From a checkpoint of a small mixture-of-experts model trained on Wikipedia: 199M parameters, a variant of Muon for the experts.
Below are experts of layer 6 (counted from 0) of a mixture-of-experts language model. Rows are named up (a neuron's input weights, with its number) and show model dimensions 0-63. Each number is 128 + 24 x the weight over its row's rms, rounded and kept within 0 to 255. Numbers have three digits each.
Before each expert's rows: a language model's description of what the expert responds to. This comes from a sample of Wikipedia text that the model never trained on.

# expert 50
Description: Surname middle pieces. Middle pieces of foreign surnames, especially Italian, Spanish and Slavic, such as Pad-ell-i, Silv-est-ri, Suá-re-z, -ović, in cast lists and squads.
up0:163155113116117117110118139083144123100133104094135164104154150136168092124150161180135115120110079126124135118107066131096134125125132158118089139150180126147121154090143099162112099133122158
up1:153160126106151117127156124123052111124159125132140128105074111139108078103138154171192103110136131149159096144104137098147141120122124149161141184167129115118121119139081086152161129114126158
up2:183120154155096109171078104156146112168155165084152107108135098149096129154128134128118151156133121155120119128099115125125083104157109150140152107111108125199140118125104138114113086156167101
up3:131084087147164086135157100131143168139145143157118121140140088101155112142151141152126135156123099161151140128101108096166100135075128089146125129115158160113109135108150136117139121092082149
up4:121122138130147133114155123173118111148137079099109127121127094168109123156147144154122148147088153154129102132180139150155108158141102092111095103143124140098174174128148144081085130098094144
up5:146134138114139139110113141127114149090108140111095135144114132144097150127143147140102143090112115126144126156131110119153128063096151105105098131124137096102077113097132147134189110126097102
up6:116140113085120128097094132075145100114113127135094119133119124125121117084130094177105124145141063135118128086109106087098078152147164133151079181113173135167103102118141150124126190086149144
up7:156112184174130112131135128160169106136120161151089094130163094091126125140111145128142119083131109107156106104097139102096143101128101135157142148132066133130137090115112126140156176092157122
up8:125119133069144134113122137142098092135125073131152130076096182139108145111151108110101135101103119160121120150128138098127105136118127106139193150099110092071114151119105135116122124157174156
up9:105137113179122174116118175128110098081152099085118091083154153090153144128150142127118078128139133121128132137125124117075135148141134146114098122127106152121100138107137101153114113096115170
up10:095139161112114151123177125116151123086074152142154119155100124126114115057090078103156111170102151075163143137124125104181127091118137127157149094149147140160151116122105137137176104156101118
up11:090107169139140099143110109128183148111086105147136149113138067168137129114147117128154136115133174178120132115148129094117144128141135137130102106141108140131117091103181118116130157149124111
up12:119085102079117118115122121155147111154093154126114093188111146145119085154109146134120131127127146129105119082152162178099164152133132089136114074080152103150166150103135122136150176094133140
up13:165122087069084161096146146163108118114107156114105137106135086121141100132168166148111124132139093132149108119111092143152139099125089142198165106126123148120126122145105133129122092104126138
up14:127137118105160117099161121145130130114148147133138118109139154110072134123153145125118068127131144111118080124105062162171113153165126140082107150157129124123136115093127154120201151124115150
up15:140096119139108161173147133083106148110130149113103142110155111138098123152112181141118133143160125135125107140106128115060135141104146139094103129132134088135134125135172128138097141134114102
up16:144140084154155091137112136105083143073113176145131159114118138108123113085102113156140179131119120177130139131111080083107161096136161151106097115113154128116157108202155151142113108111126142
up17:136103117111136164134138126149157124124118102118147152171145090151131119187111091105118134160126121142112114137128132119093091122106104118157161097148113152101152109130100097142113116155145123
up18:154159142131072150154163133105150126125105124126150127155133133112131132098113134132096124112094079125101128108139150142121142126096115140105174123147110174183146081127108135157131168146108124
up19:136096089115125096128152142115150160143145145130135133120127146116090067097164111149127110162135125098113093158114158127126151110134129155097153080129069153122113088109105152146146121108133162
up20:092116096130149150166151120153091140139144167109075127139124118114150139152119131116078126089112134161099111098138081121133125152112117124160132091157138130111150144134154116127124121132131126
up21:095123121127137144165123121143104145082136120185200165148144140120124156145095133120124135119100160146093088153143091121089129191102104094133142118137146153135134146127132129127102112143094139
up22:152150137086111104157115118148168125149121120188133111167084116103153111157118142107133111129103128189124114080108113094131199178143155140126134121094111118116125105130174114099111162155140104
up23:120137176074145128163138151117105094149138104112135111101085138140158136134089148150065085143127149132112150115118132147156129132117121136163082092117128088197111132147163116111120125139121158
up24:114102126156135124137147145167090128155154150154120135151129177126141081153119146132167156126111147116176117131128139147174148111142148152156135135097134125147137123135145146112126136133132125
up25:112148127110145124155113110167129154124095137159153138128154145154104134163144139184138082147085063119108155111166153111152083124141107133143146138163137133081142141153086139153134140111148113
up26:138146111104130126144116146110123116103106110135086139106155117145134187103125127154160110151114146143090127160130140098124120113154152105130170109115138139096132118071136098127085136110092094
up27:128122110101114138180123154132152159091133120114153161089095155104124121120119111123156089138101162129112161134075172101113143155167136094121104131144156151132140092149155100118137085116159139
up28:136141106140130105147112160114129142122104094115083096135109160126139126123148125148082078111125116083113131119134111128141123123100134139138130109162130096088152146097126143122142107133141155
up29:121115167084130111110102096132128094143118150124154121166123152163099113170057133112166179141140110133107110123107099123154065132077129162120125141103143128114106115132122157118134131137115161
up30:096098117126095137104110131169112141133131137112117153156159155115089149115159144128120114147157121135126204139132145102163134117152141112131175170137118105089104152142113110134145108182081119
up31:101157113134103129142117099136125090127134145095080152135114139135105121139107130158100112164166119115174168107114150164170106139129134142094143119116101102096130130098150139130159112155110102
up32:159141105131133146127157106149137138102132074101148175138159169133109122130124120070118130107170118134149152119134129118105098095110154110120112123113180167138149132141061110153139078127166123
up33:122090146103149122111103157151149132144116144159130083135116106119139116090108115106167171146079091148119071146098093152127104142118119129157137084127111111175162138166121168150111150117115183
up34:153135120131113105103130125109125147100165080126147118098103132117097151109086112154136136150129105130134116136137078113138139144153142120129144153101150125135157118106120169142133132133083161
up35:134172115115143180160105158120106111132164091124128133099093185141102085146086134140148141148123103133150143119151135163130087166138073110123101085124116099099148139112102139143142134133101142
up36:133168123098120139068139124126093144065093141106130131125121123147150092108175132137139137156083170083083126142105099123111141134100111120144133145162102133157157096108113158119121120107097152
up37:120119100099118114103122153080099125099138108133171106098128138081124129135111126134161081134126147143120082119118113145101143116174154148124130136134106136163098126078151113119109078086142143
up38:102185111161092130129108100124136156142146121154123133107103167112146102155102139106117146098104154133124085133137121137163127078057157119166140164149122104159116115115087118148118113170162158
up39:169100106150129148107123190149140171115140107127148146138159123156186137095123140141118137141148090133098121102162101089136079109127117164099130090091115151165153130141161177102191106131096134
up40:167133132120123127109138096108129127100119180134138147127104111129137105179125119174121103174135102162118153133132138082152101110130159135086088095133144143098131149153119108126116137135085143
up41:147136134127127150108107138086128097115138160142116148100123092120076168156117143118106135131115153195131142193111102145109155148175161147077149139146128110147141105066125107136130127173123131
up42:112133148116144164123125111128154091147126139110133143151114132126133146150129145161168125096144145153123090098093138127048163132154116141125119133109117135144131154130143139165118118092131102
up43:098127143103119121155108147165107157111155145161075195098152175133135093131107157127116124140166114131146137140155115091132110160122139106146103130134106125123132155131124107134159140108148106
up44:082118129138120143159105136153118122122085129117142128104082107155125091148075159151128122179194139127114132141102158127128110128108090133137099132146134123144093104091095104101130145136153175
up45:092127128136111113135150167110110137101174115115138139143122162166161088101080174146111137079169163154150151139087136174070113094152108153115144129134121142134135116115121175137127196141118101
up46:206133089164114136122105121122126112119077145130098098107117115177135140142137127128122118147124171098127145073146093076110087104075160153117117125109113153134147148109126062154121166096146124
up47:167117156083118151132105182121168142138147128136081110136131111086178129154106146117110118110102134088083107134119117110116121150165112121117157130113141148166139134121111104124119158169146105
up48:108154141130101153082125132136126129091105150114152172104113163112183173158132158104073079107103151098144109159107146064136128151161110129122125096088158131109109134144164108144117107115114134
up49:071138117161120121113173128143154096129151135116141086154140098101124159141153115107122109149149088163092115134120141147155142099098106112138148130151154147125182130124129131115155104135126153
up50:178113092087115184160118147070127148128144165085111106101106154167080126102156163142139116162182125123130130105136137147161147095135114143111117139153137088072116157123121176148155121140175140
up51:145126084102103159125108143112134122137146138156107147136119127129107155113135135098098115133100116116143101123135127110122134135141124095138153107140150101177160160131091137105145132125150136
up52:141136147155160191101146125138141106144128101133104109124095143123152135140112112111069138100159120136109111219102115140140108153105146115137144167132082129131128089145132162126101139159132162
up53:140156129102140138126127136149096110113118125135161106151127084155126114093117094121136154101157130116145127095158158159161137131102089177150130151152169108162132146147148118122121088095135091
up54:152165150152145122130140106102122139127116097158138127120099125140140132143137147132134131134089172137149097102134144127146151135101133112141110117105110113103105108154162124082157142138090130
up55:132114170166139130163128119166166126124151137166141163089144126156137139141128119106143108137107156108117117123157149097109125137149104122157162106119054094189141130102097127155159106093131143
up56:118152138113157150148128125103079163131164114117108147129140138161164168081089131132148147134154102094133137129114153144117127132105154141107126096111109115112120106138144129118134118146091172
up57:117120153100150149133136086148080157112095157148132145145151089148113113129090136161173156131092126109122120141117097131162125093139085148122118130115120099105090087142131118119139104104180149
up58:105140045158187136065108165143160143093166114107143113123162125097116135136141121128134133122111134131113108179121138125120158137137176156082148119139093160103136098121140137123101072143113157
up59:112138150079117134100133080134157090138137176128111150150137127131137152109095135104150144125149134180125135146153122118133116148165137135115127123135136134148135113131099156103121131111065073
up60:108143104164149133127156115155140157134111113098120148126160098131144128141137157159122120096168175152142111115195169169175136146171140137120064133124123094150125144152166154107169136185115077
up61:115118088156130133131103127110153125123123119104133167122105144137104134097142136142133168124125076098140137143096086116157184130128128112106148162101133093112125112091148134118141156132121116
up62:124113140138129095141102125145134152126130116177092143152093159064138066114166139176164122129105123144114127166115104138131143125155120124122129191110120145151126097108103080148159139134125134
up63:124122100067109161094123150130158147132124095097137156127168095098173116137108098070124103150149145100104125184103105108160151089127122153105099111136153161153098151111130099143163129111158108
up64:131103146146138132086118120122132126129102170131130092113128160135116149142151144191131114090187077167117133136116136134156115140105121132111170094144138106139100068103083132110166167144153121
up65:149183128116152160121133142110093094105130164101098084149126105104099138151125129137154123115142129138145126081133098140104110166167152120139130119153143115149104133156112100100111122118120119
up66:099118164122131130134118153113112116140173142115170119146116120129108165126135115130152134129159126121158166145107162126173166146143107085119153092155149124135146101107099141136140063154065119
up67:075121120168132121107136109110143147097168097153166163162095155119158127151120169104086125127171173118169091130091109131150161121140125142105110113098109181100123114152149085118165141169143164
up68:153117150142127101071157137103113173177138118120126115099143177120113045143119149129142137158136098152134146170135091147106114100122105089107160120131137081142169120150122126145117128164123102
up69:165102148093117149110103103125102120139110151101129128128118072125155084108116113180080165115107093132137127129122121123163119155069104156151100144120106123128134104148130134102147170158137115
up70:154136132149135145176111128174098132102146131185167149135129116141113117135157169116108152144138138115118079095142189111114164119113138155088121135126099138116119129108136138107107115144145125
up71:120114147079133179088137120123139128129165101138167152134168122042131164161146148144126129128090140113139149157110128095160157149136119063133149136146116126104156152091147155121124121141131129
up72:133181117129133105125089067126215155097127126122165087139115150079147072128123092090184106170145166111147121146118119092127134146126102096130119125135122137161132161121124138141107101109146167
up73:108097067110142136123145128076146117115127116132165123117097114139109138127145118136128126139119176115128133160119131120119104137142107118109169125104161113138135109110083116105124112055086118
up74:155090142164145108124129111177153164126126164121082159104134142115092157086155166137117164093137164155134125160155149116134105103118165131127107106128107113152131106126106129127136135152110129
up75:128151097139118110132160070117122161161124156138119120129104122090121086132117110149151084137143129112127157093129156143109110098097098138148114131144160123092074156106139107105113113144125078
up76:127134137127107145098134066102116110061161108141117112104126137152143159172117147118126129169122073083112154111125110113097113089134133102131140101118128132144093136118132100116125121161136112
up77:097089142098115144168135131097161120087128082166141129112126111100110115156129107114142157117133134083109139128098135151120174130105141125156172181130152123119113131114122089140105134115123125
up78:132146122122162140125143081101118127140109177139110150135083151110127110128128110099100125171142138130106139175163079106107123139157167103172122097112142130133101113141135135124105113139107137
up79:133108134096123127146126144104145140080115161121121173135101135106126079109091178154122131135135115139149099089169127168110126127152139069127147131100130096123129143177143128124158142139111134
up80:087116096122115143134157151106114109130124165119158129100160172113180127140130113162160158122152139145112166105147088135161109131139118123114144130169182103123099134143131085116136122134104154
up81:128096101155155084107114116120126113103107144132133158141130132108140098094113117113109127156112141159146098170087128164117133129109150123110126138139111098099121139122169153167136149172139144
up82:153122100125134177091125068129102104115131136125146107086128124188108097165158161143156135164113147156126140144090117154096114122148129142143109161108146147105140155128123115105100108070138153
up83:155115102071155095118136106173146109133162148117175151130082145096150129154101086110149137128130096100110119104123105143110122147175140156112097166108174091117136103122108114102162123083116108
up84:156085153137109154112121168114170175113114103150109105124104137116173112146147166135168151170133144098100127120089109099088147116143071102125123159098107091170085142141111106128147123106132140
up85:105165136118151126088151118093081157133152074090110148147134128088133142170126172130134131132117101132135141146164075144121129110150124098115146108092146117123114106078126101141102129155123124
up86:158148104102175128155127123119109116128121157147177084123131166088113120156151130101141155128127164127139141126129176092142138117131107137147113128158150122117124144113124102127128116113094102
up87:109113118116133119108100144138146101126165140133104143109111144118111171121148149129087163133148138172104138107112118146131180108120164117140154122120129115102113100125132162143129089164128100
up88:149086140098121121149122148131125142150121108097125090153183127123154117106138086140129131131143130166118109147139103104132152138117103143146128126102153131164095075121097153117113106133110131
up89:104104149097121137084132100140189120137114145097105100184134114141095153162173089149145133106128118142090100120123092173108120105113125162129139124097174108144118086143133117115135117097181089
up90:113114123105103112174105165151175164099098150132073193128096115123119140113152122136118110107164107121099094132133166117115128131173106137112115130189131149101124100108122149131120121149146119
up91:106107112106138157096133129111094154143154117104117109137154160117113096111127151146147140130097111075114134145152106131110141176156116150151150135093149097100169125130148156114138135091169068
up92:154168166122115115141131067141123133108131125082173141140123132140130148156163153149133090111160120232128082125105122131131135119150081132155133154100129136124136079122099145135157106135112104
up93:140133097114170113107163123111093130082135142119168110142125120147112147119089123094161102173133102147098149126101164095112130106112109174135103139087130161144110162120122143106172129102159121
up94:143152113160105115164140163083113129135111082090110111177124168146132156111138082120150128150133126116143149121134114113136127153137162168074108086140155130138142140104138119154150121091086124
up95:129151106123161119124110160109154105120164122124134122099186148125086103144112166092062153087148137120136088139113160133125128095137104106103147120150140116103139130154131116104114129163098135
up96:145097081126117127132154093104150109139148118148108156183133071109147117111099088179145135142191159121106134163106117108142095103111143140112134124156176160153135137186142152120127121101099081
up97:145099144177091125120104158140100123137114183150135137103140116145143110101109130142148128131120123117170133088145151149122143138124135158118127141148136140150112164136109150176124101125157159
up98:102156096110084086126116133082158172174137154151137131096096161126109143141161121149118149120120124139142149109173080143141141156142113131084092147146125127146111123157132120147130129113142140
up99:167124159132120152146143129115100147129156104136135105137129131121154129075108134152107173126139151101152119143162089115145129140119117148154125094145102090132107124093118119146113111148158139
up100:107104129148129105115130152112110130086108137117144130158114157119118146136120149142094143127131110132157100112126168098130141047105117128120139176088146133176140194118149109106096112145150146
up101:125089121105137130125155109122131129160161086101145130083138139158100117135100133139130157114185122132151159095122067134123144158152147126112134132169150093126133103130155107088124166121143119
up102:154123155119146140097181094164155088142135118092116164098136141129131093113158107176139160156151084095148151140152126120178125150166110116132134140133119084151111144127102143110134134123126125
up103:164113154117116127117124103097119126129158085123088159094070097152143144140070148122110113114152138119139131184152115144130106113134132131135120113131145104126116150143161104144133120152160133
up104:125132158137120108123129143105071151161150122091178162165111174146136070096142137132090105138182132169118124102116097127155122115183092136127157142101130153133133127154129129142124151158128100
up105:131129155135146118106136128140084114136146168116122138100142137159123128133158148096131157105077113118118171106123127146155155119115135130095128123100137110179121112137154166131138111148112095
up106:089123126118122132151144131172145098104155111113070143156097113124094125109131079138117145133147108132100144112118150102177117141131131061119120117132164122118157171110106144162151116144098120
up107:122149142111117103175119139138158134097137164176122109132125119113164108119162127150108144133154101113157157111144147147132140175138174147122115110155151103133171121163137132109104107148130078
up108:167172132175129121121117114110127107126139181126155139090109160154161101132168104131134131107171167163149137143111142141117132171101151137122122115115120109185108114106113144136125125097115132
up109:096116148121163132107136096146115100116106132132119105151139053129170109138097101172108115134139154126104153140116120141153127132104083130134107143160140138120153146099126103154147117169139103
up110:109092103101110176106122166117172087092130128155120141125183154124129139158143145136127090163120131127125138113150116106148111159135109160096132171119129148113157112116142104152152132155110170
up111:130101149146139153137098100122143135125127103157141147145142131159139137119101139137119118092121109125114109123132138129135139108099111112129152126124114171095104088155163124125116125118118153
up112:143098142152105120184165135098155136119144093121127117106173142127122092120101136157095107111132148149166087111149108118125138071122102122166162118144119087134189123123150135132077099142137142
up113:113106147119122134116127150148118160130122126095156128194121126109091090139128165119070088076126125134149121122114116139130125142139150156119109153170134116138169161129122100114136148115188129
up114:140132181141161126162152124164079127153089102135106121109144129122162141126159150125092120139142134125158083150094150112160165105164146127173107127109090144132124126123131090160126109123142150
up115:171129104126116132099105135134161158106108082144146134171110117155092124142174094092132133127187099148093131154105077154143146079120155158137116115120174130127147157148156123120135111108154154
up116:143129136098117111111125133187125137173140113107178150123158120147144118151138136127124095104125135116150109144082138079148149109138110121129136121088126119152087167100122121166142090139130141
up117:119157132131103135151128103118090109090121158128105088114128182144156136156134122137145105136175118147151139113088133145131173124177147119136119135123180094135102107157132133116110134134146106
up118:130118106117094157109113139150136137152125139122100124120085108105112090097193152111091119131111120132094140089089172126147096131151114160116126160158161123139167114095087093149065209102123140
up119:132117134114086117113097123112134161140100071091176144127150137104130153114138100158065173134149078127116096133105094094119139108160151136122132142146133176142094096105147130094104142132148104
up120:137125131126110108128097116098125106102107122128105110132114154142087094185107110087111110135134155155196127154120170127089144121081114125113129146119159128127125172109145157140135146146193145
up121:147143088104096117123115107102099128127144148179111112151135104120218138138139111116134118135104150148141132134115162110154114159125154127124118110137120159162124170147121124166134156108122135
up122:138077107122113202129147131129154102105171103135115093154111146107126104108118134099150119137122133128127154078117121131110146124135115145133129124172150105136112140125094104136108080112147154
up123:126090093161108098158136123144175146114133064126111140078126148118163125143077133129167138114099105122091148126144120165092098096071134144099106125119125089148119120154124137135138114129147137
up124:090149140142140145093143191134061119103158114148151120093147145149079117085169123136111123131088116098142174114120111139112116121126081094132157157109125119126115112139143117121101099138129125
up125:143166124106119099107137179132115122113093114103121153126127108173079144102125116155112084173126151121119167124108149160105131124091127111138132098104120141104106130163124099124128149150122132
up126:154108142154151173118153101113117144094076163145077091124117121163093109089094114145090124105128075134159127169131139139158115114170148128115083099104153164139136170114141137149096071108116136
up127:156105121113074144154114137123118098142137152127124127119103123169150175124128099150112108117151114129130096153169109161124149114172177131147149110101123127138140090086130110177113118137112110
up128:122120133086128106100150076176144122087121155136152169108120107120115116179088135140165091168098168139119137144130122124148084116145118057083122133153130145141147151142136152126121125130180138
up129:126148155088092179155120154131154156098103078121118108146107155131151149067136112120155102100141098137106136126140100120129125150121094173102146147117143125137104125122136177127124115163092137
up130:150153122140105130088127161148143152099134101049130088112132148116098121130125176128129165098148136184158132120139125126149136118141119147111114137153129108152096171101148162114153057139137137
up131:141081128125151177147126126128136119126163135121139144093118085119151165114091157110139164118131150112108107147128165160108137135098130180104120087155139173116147108160104141143111127139135144
up132:118168104113118121125106077162121123124111159151130111089106094143169124094142118162147119083148126111113115112062122155097105116109075103152154149109102158070144152118120149134097123139149128
up133:117138090120152124131093080155129122081152135128127127128128167094115125154121125080131100135135109111114122087121164145131123133114125125161143171085117140126128143151160101141133135109140125
up134:137103163153110133134138091180138126128092151109121118114123120139128114105150117116151126103109150138130125167138131104168159148092129100128085071115101178092142175135161124129144131161208175
up135:090167118150102168108122057114121096123106133145125151105117171127176124130106118125072129189129125114158078100133096122094138123108137142112139103101115108142117131109094112116148133119113108
up136:137159141128100145114116139176125147125144145110116126114141150166156130120139129085128103098116136144148159130141128213080131118123110115104131112124159134155107140125147089145127093090162104
up137:130086147150202144082133124119084102094072131156117099151092137181105130082149156146110116088105131159114102166117141180179114101173129138086172144099136160158130150138157137143117101142145124
up138:124132129124185136145157108150130138135059099136098124156098142128141120147129125094129148129089140123131115208139163106111144119148129112120086156106164135121116156128128186127141106129080162
up139:093125165130141117166104114116136066146114121123132099074104134112092089129092117126141150124125108134103084138116117173106110108143097125129089108152131123137111085130148112170096119128123105
up140:163144088125157134086143110137153108094158164142117113084155138146119125121147085124149116161142141115119156124136147133154091143150115138119080147102119119131111107119124101122138132157126110
up141:150129127134148155131106162138150144116145100105110142108124095156121121133089112138110105108139132131152077117123109068143153075115133145117124121130142156147151117148131095190114138137136101
up142:093093109109170138164115132127139094135153131106149136129096140139109125150120086122119131101150118121099145093170132095162143111107127141116103129139080138099101112125153114114165136165115137
up143:124127114106144118117143072165157153105100133139131163155094115134139164127166161107113162155135134129122131062157133092163109153100143164130116112136143149116146165104120106107133149107143165
up144:157092103125127115133115086132152126098122082075161101134151118127128149100148135196125143125137141111084114138159105107137154128141153110151139103129143122121130117157104156141153143133140170
up145:141147111145107115092116109153112125122130066107141143128075120105150139106112164198130157120147127144147159078138164151099141149125157115108080085126085110138157125116135104118162122159154082
up146:149116136129073187147112167127152126107108079139114128126133153109105123124143115175149151138124099177094145127130099078121110135150121107120089141136112127152138066121157111129122107142115104
up147:141113136145130096101194155118078150152127125116124128153128114083117129129139164143178090113143089143136109160126100113157159102137113113114124137159095124090092109148151104159111150120103136
up148:152109131128137141115130139148100082120120160149104130195114099125149137153152117152099107115132117096134141161117118122177135110116160130138120127138116117099104132126132065125123121122085163
up149:109126138153143143124167148107139127143167169155164106115159111102145115147130130126132126185108123092137141141143103121138130144121120159088087124144092153177158110114097128101140145129122142
up150:130130137120116124159125095119114141143113145135158176134137148172123118158145107067080084105127158068101129111102157162141149116150135106134127148135181146142147141080110110146097128120081163
up151:122106171092155136101169120136134080148114143134097109144175121165134104156150115134124145136170130116069119070130174110099097131157139147118105113158166146127140106138125079107144102153078139
up152:124140122152089171091121081139151098117144137121107088141134171103127140142123136150152129094103151165143138126120142115091109165142128088102135158150095125147159100128087145143131115141112160
up153:104132109106108104138128142070130150109109132151137143131130120110141133155116178117137154057093131117104137127143119164086171123099156128151125103141125119103145105108145118136158127113125129
up154:119139133129090088119124058135104158113124162172099137089123153154119141122126122140121150097076143086114126134106124177094116134151106124147119138154088144114137125114103107119112088129130127
up155:136128122150100153141126137111126122135108116138106147154115087119159137147084109152097125134114145170136161150088144133127120106150164122134156125177123118155132132154106138122109101129088123
up156:135122098138120129128163125161143135102132095076109135144146077136108146075088104099105146106111098121130188135139101134133102148083085145184098144119134101138165124148124122136132124108145123
up157:108122120088146127149126166115128115145125117140110129085114120089138113163149130150103135131125151148108129127098149128192113149155165102143144154167127134112150094105170087087107138186132150
up158:166121108129181198124139115149144125171126114171141140159119114128128131154102052072133121141086111166130120105121125116125114086152097135170125147132102139163146100126134107123143094154136101
up159:172164111163118189123161121158102144132158094131114152152122140123091125172142132162155104114200075129150131119117175161142130091121144144143146121147135122143144142113113110143124134101128111